Weights of a small mixture-of-experts language model, trained from scratch on English Wikipedia: a softmax router.
Below are experts of layer 2 (counted from 0) of a mixture-of-experts language model. Rows are named router (the router's row for the expert) and show model dimensions 0-95. Each number is 50 + 15 x the weight over its row's rms, rounded and kept within 0 to 99.
After each expert's rows: a language model's description of what the expert responds to. This comes from a sample of Wikipedia text that the model never trained on.

# expert 0
router:51 73 70 59 43 45 45 55 47 80 42 47 61 33 39 41 60 22 58 53 32 61 45 34 62 38 51 24 57 39 49 58 28 58 68 63 48 66 54 73 60 54 47 52 57 86 31 56 45 50 61 44 36 35 36 50 52 50 32 62 61 50 35 59 29 60 56 67 56 53 51 46 68 63 68 28 83 60 45 37 53 51 50 79 44 82 52 57 44 32 48 46 60 77 51 55
It responds to: Ordinary nouns and adjectives after the, a or his in biographical and historical prose, such as government, years, career, embassy.

# expert 17
router:41 39 45 42 28 42 49 49 54 67 46 54 36 58 38 23 17 66 35 33 43 45 63 41 54 43 52 43 59 47 51 57 51 49 44 56 42 52 44 27 58 49 46 20 56 42 63 75 55 77 21 46 45 55 74 47 72 76 73 68 54 71 68 23 60 38 38 53 50 76 65 46 64 54 53 40 29 74 47 38 23 76 54 25 62 40 55 63 50 47 57 62 40 56 38 22
It responds to: Subject pronouns and linking verbs like It, he, was, is, were, who, often opening village descriptions, plus list dashes and coordinate degrees.

# expert 10
router:32 81 53 53 39 56 44 50 47 38 47 63 46 34 78 63 55 33 52 33 42 46 55 39 54 52 48 82 28 47 23 59 50 44 59 50 53 49 52 50 48 22 42 66 56 37 36 53 35 41 51 68 75 99 47 51 39 79 64 09 42 52 31 55 49 52 51 35 40 60 45 61 38 47 54 20 59 52 57 45 31 68 40 49 50 41 54 51 62 60 49 28 39 44 29 44
It responds to: The pipe separator between table cells in sports and results tables, plus word-ending suffixes like -ing, -er, -ist, -ation.

# expert 18
router:34 24 61 62 33 62 29 48 58 42 62 53 49 67 88 29 42 57 47 53 34 69 52 71 56 82 52 12 61 78 35 50 47 38 43 70 47 49 49 42 75 52 26 45 55 46 85 31 27 83 62 18 51 66 31 60 37 26 39 71 49 42 51 82 56 69 46 59 56 66 46 24 55 51 61 69 46 36 61 67 34 28 39 48 59 78 30 47 48 64 57 41 67 28 63 80
It responds to: Plural or possessive s and other short word pieces inside words, such as microelectronic-s, city's, and fragments of foreign or scientific names.

# expert 11
router:49 44 50 65 32 44 57 61 41 45 55 65 39 60 38 52 56 51 48 45 51 59 41 24 55 45 56 47 28 48 44 34 47 76 52 48 47 58 51 44 66 38 27 31 67 29 37 57 75 49 12 72 66 46 53 61 30 26 47 45 53 54 43 42 17 76 40 52 50 50 55 37 52 22 33 62 52 50 63 48 28 02 68 67 48 31 72 14 35 78 53 61 46 56 62 42
It responds to: Quantity words like not, both, many, several, some, plus digits in tables and years, and word pieces after a split-off capital T.

# expert 9
router:60 30 51 12 59 37 52 37 46 54 46 60 58 76 64 36 75 61 58 52 44 42 52 44 48 39 58 44 41 64 39 43 43 68 59 58 57 10 57 22 52 66 78 58 37 37 74 59 39 31 63 26 55 58 09 35 21 63 32 29 64 34 51 81 28 33 56 48 03 54 66 60 52 30 46 47 61 45 68 49 69 84 70 58 68 45 41 56 36 61 41 44 71 35 55 50
It responds to: Line breaks ending table rows, list items and paragraphs before section headers, plus adjectives like long, short, black, white.

# expert 7
router:43 50 43 39 48 34 35 33 39 32 57 58 50 50 57 65 44 25 51 57 40 36 47 52 94 21 15 78 29 53 46 36 32 50 53 29 51 46 55 18 42 52 54 43 33 48 67 40 52 49 43 66 56 62 53 53 54 30 53 59 49 25 42 92 58 67 34 53 41 48 60 37 55 39 64 67 35 50 59 41 59 45 57 47 52 60 83 75 48 57 59 28 38 63 52 48
It responds to: Capitalized nouns in table headers, lists and award titles, such as total, Position, Candidate, Final, Performer, and months like August.

# expert 12
router:47 38 58 73 57 19 65 67 42 39 37 57 64 53 51 31 56 41 62 42 72 52 56 67 33 38 46 58 58 30 44 71 60 25 59 25 52 54 68 51 33 91 59 84 55 79 39 64 71 53 41 59 46 50 73 64 53 41 55 30 70 52 48 28 53 40 40 58 52 69 66 55 36 36 66 24 63 72 39 45 63 55 68 63 69 60 65 52 68 80 55 50 55 58 69 50
It responds to: Commas and the word and joining list items or clauses in running prose, plus from, as, with, or and &.

# expert 13
router:67 51 55 64 58 21 77 28 42 75 24 49 69 53 53 33 49 41 60 39 41 65 34 43 14 55 23 57 40 49 46 42 56 48 56 23 49 23 38 52 58 44 46 44 60 36 47 32 41 39 37 70 29 65 69 60 40 36 16 40 34 49 30 58 60 33 46 50 45 48 14 35 51 56 30 25 63 39 57 56 63 49 27 35 60 45 52 62 39 37 35 68 52 39 73 42
It responds to: Mostly of after nouns like coordinates, importation or protection, plus name particles such as St, de, von, al, Jr.

# expert 21
router:55 46 24 39 76 81 36 52 39 53 42 57 47 63 52 56 45 69 38 30 69 19 71 67 67 46 39 35 49 56 38 53 60 51 51 64 32 63 43 44 58 60 71 45 48 23 36 66 54 51 48 51 48 57 43 47 56 59 49 44 43 29 32 29 51 25 66 75 34 99 70 39 57 66 56 39 39 67 53 49 69 33 53 47 21 29 39 44 37 56 42 17 45 64 34 50
It responds to: Periods ending sentences, often after numbers or closing quotes, plus by, against, vs, and decimal digits after a point.

# expert 22
router:54 59 30 45 50 44 53 59 73 44 54 52 67 78 45 47 31 56 42 31 37 56 48 60 64 61 45 58 56 68 49 76 74 38 47 53 45 50 50 41 42 29 73 52 36 42 84 24 41 23 38 57 60 24 62 35 28 35 70 53 56 53 58 51 74 46 41 61 27 57 41 70 55 38 31 63 31 37 62 59 43 82 39 26 72 36 53 45 67 39 54 61 29 44 25 61
It responds to: Small numbers, zeros and ordinal suffixes th, st, nd inside sports statistics and climate tables, plus the word be and dot separators.

# expert 23
router:77 51 56 54 33 64 42 35 29 66 46 52 18 48 27 48 13 60 75 56 53 35 28 50 68 25 49 51 47 32 50 41 60 59 47 46 53 54 41 42 60 67 46 23 24 19 68 73 67 54 55 27 27 31 20 61 52 74 47 14 85 67 30 37 79 38 45 38 29 42 44 81 51 58 33 40 50 59 54 39 53 45 44 39 30 44 50 58 59 65 46 52 51 37 38 26
It responds to: Prepositions and conjunctions like in, on, at, but, when, between after verbs, and pipe characters opening table rows.

# expert 15
router:33 46 47 35 40 57 63 48 58 58 48 39 41 20 35 64 58 39 53 46 43 50 42 25 32 60 58 38 32 49 58 51 63 61 50 55 38 65 78 86 67 47 46 53 65 35 62 48 49 36 30 23 54 51 68 33 57 44 46 74 34 44 76 52 38 34 44 34 35 31 29 57 48 42 35 61 47 22 70 68 57 31 43 62 55 57 61 58 53 75 52 63 78 68 43 45
It responds to: Middle pieces of proper names and titles, such as B-rant-ley, Le-ach, Gill-igan, plus North, South, San, under, and month names.

# expert 4
router:47 56 38 32 54 59 40 58 86 80 40 67 38 34 68 38 50 31 57 65 57 56 71 80 53 69 37 26 56 55 53 56 62 67 67 86 60 37 86 48 55 41 57 62 92 66 75 13 64 55 51 47 51 57 40 67 50 48 49 77 59 40 51 46 45 65 40 70 25 57 68 70 52 72 54 33 39 60 47 40 49 69 38 42 35 54 23 40 64 33 51 62 49 37 42 62
It responds to: Nouns naming a subject's type or a measure, often in headings, leads and infoboxes, such as film, album, station, km, County, teams.

# expert 2
router:73 54 62 68 22 60 51 48 25 69 54 34 57 75 60 38 31 32 25 41 61 60 38 42 69 46 38 44 51 64 44 44 76 39 28 44 27 57 55 72 40 87 65 36 52 40 29 50 71 49 28 56 53 75 71 47 41 16 37 49 36 51 37 81 30 26 43 52 61 40 62 53 60 45 56 64 35 65 40 36 53 60 57 41 47 82 54 64 45 49 43 49 41 67 81 46
It responds to: Word pieces inside foreign personal and place names in lists and tables, such as Maj-a, Kaz-inc-barcikai, Pella-di; also the words for and at.

# expert 14
router:35 54 44 59 33 63 32 50 48 46 41 51 49 53 58 70 27 63 55 70 57 53 42 33 68 49 48 89 47 70 49 15 60 37 61 75 49 42 40 50 31 27 51 37 45 60 62 45 60 63 46 57 36 48 44 34 53 30 48 28 49 43 35 70 58 29 53 33 24 70 40 50 54 50 49 44 52 46 46 39 39 66 58 68 53 44 70 48 76 50 84 41 75 66 62 68
It responds to: Wiki heading marks == and === around section titles, apostrophes before possessive s, table divider rows, and his, her, during.

# expert 1
router:41 58 64 35 66 14 64 66 59 24 55 46 63 48 51 51 64 70 29 36 37 63 47 36 49 59 58 51 41 48 23 41 47 25 48 38 56 43 28 54 63 27 39 35 34 55 35 46 37 55 26 36 36 66 60 51 43 36 34 36 79 46 69 57 52 71 58 63 57 27 36 50 24 34 39 65 63 50 41 62 51 64 68 63 36 57 72 59 59 51 57 53 76 70 40 53
It responds to: Determiners opening a noun phrase, mostly the, a, an, his, their, and possessive 's after a name, as in the age of, a score.

# expert 6
router:55 65 50 62 80 52 46 38 48 25 52 72 49 29 51 48 47 24 43 60 38 61 27 50 00 48 63 55 54 74 49 51 44 43 44 32 62 59 38 47 65 49 50 58 44 62 15 26 48 29 77 47 38 31 72 44 60 47 29 55 29 50 44 47 68 61 62 56 54 48 40 22 41 53 79 74 57 24 37 33 32 39 50 22 58 47 42 51 48 42 36 60 29 50 45 42
It responds to: Colons, hyphens, dashes, closing parentheses and semicolons that open or separate list items, especially a colon after included, or bullet hyphens.

# expert 20
router:46 64 57 52 91 59 66 58 89 42 53 30 35 54 51 41 64 43 59 63 17 48 40 60 24 45 72 34 49 16 48 48 32 38 52 45 70 26 57 63 52 19 42 61 85 34 37 49 41 57 79 39 38 49 51 48 70 67 45 62 41 39 37 64 55 60 54 53 64 41 49 50 56 17 46 23 60 57 60 50 47 27 42 43 63 32 36 32 49 27 62 47 51 42 63 59
It responds to: Numbers and capital initial letters starting a value or name after a pipe, parenthesis or colon, such as 84th, 19 points, G-rice.

# expert 3
router:41 65 50 66 53 47 40 46 67 18 56 34 35 30 50 53 44 82 42 54 58 52 61 42 92 60 76 27 49 48 51 59 47 26 40 50 65 51 57 62 53 54 48 72 63 54 47 55 33 38 99 61 44 40 87 54 26 53 32 27 74 76 54 33 43 43 46 38 34 58 49 38 58 46 35 57 34 54 37 62 43 35 41 62 54 73 80 48 51 43 70 52 48 38 61 38
It responds to: Past-tense and participle verbs and their endings after was, to, or he, such as used, known, released, disagree-d, speculated.

# expert 8
router:40 52 54 47 53 61 72 44 60 24 32 52 53 46 13 59 52 41 50 74 66 45 51 61 56 54 23 53 32 62 64 55 44 40 30 71 61 46 73 63 60 30 69 43 41 35 60 38 58 36 45 51 54 57 64 51 11 48 65 54 60 37 50 48 48 73 36 50 53 24 49 33 41 50 61 53 50 30 51 46 59 22 64 56 40 67 69 88 52 42 37 52 41 60 36 36
It responds to: Opening pieces of proper names and hyphens inside compound names or bullet lines, such as New, San, United, Kim Ji-eun, Mono-rail.

# expert 5
router:43 55 50 37 57 68 82 34 41 43 56 64 50 47 41 72 21 58 72 44 70 45 25 53 40 51 70 50 50 52 34 22 60 27 49 47 27 41 52 48 60 77 39 38 58 68 20 51 33 32 63 69 40 62 31 73 66 47 30 92 36 32 75 32 32 52 32 40 68 49 58 46 49 41 35 51 69 37 64 51 85 45 33 56 41 34 54 19 61 62 12 15 48 33 59 60
It responds to: Single capital letters and pieces inside acronyms and abbreviations, such as NFB, BDNF, U.S., CVIC, and W or L in standings tables.

# expert 16
router:45 28 42 49 54 56 40 40 60 66 34 51 54 35 70 46 62 78 32 40 19 58 68 52 31 58 72 31 69 37 56 71 47 56 54 42 49 27 37 76 74 61 47 52 49 55 38 41 40 41 58 71 51 15 26 63 48 58 51 53 14 43 54 24 69 45 50 56 64 36 50 26 34 44 84 87 48 47 61 47 67 59 26 40 49 54 52 51 50 23 48 63 33 41 97 82
It responds to: The infinitive to after verbs like chose, line breaks after headings, opening parentheses and quotation marks, and modals would, can, will.

# expert 19
router:55 67 58 52 33 30 66 74 46 53 72 55 12 35 71 52 55 47 55 41 54 38 49 37 71 60 46 35 30 62 45 60 63 34 64 59 47 58 50 54 48 59 41 31 10 47 39 44 46 44 43 50 41 75 23 54 43 23 65 42 39 59 43 32 28 46 42 78 61 27 51 44 54 77 29 35 72 26 45 62 58 26 65 73 47 37 72 67 23 16 44 50 34 63 62 60
It responds to: Place names and endings of names and words, such as -sburg in Parkersburg, York, London, Germany, and species-author suffixes like -lian.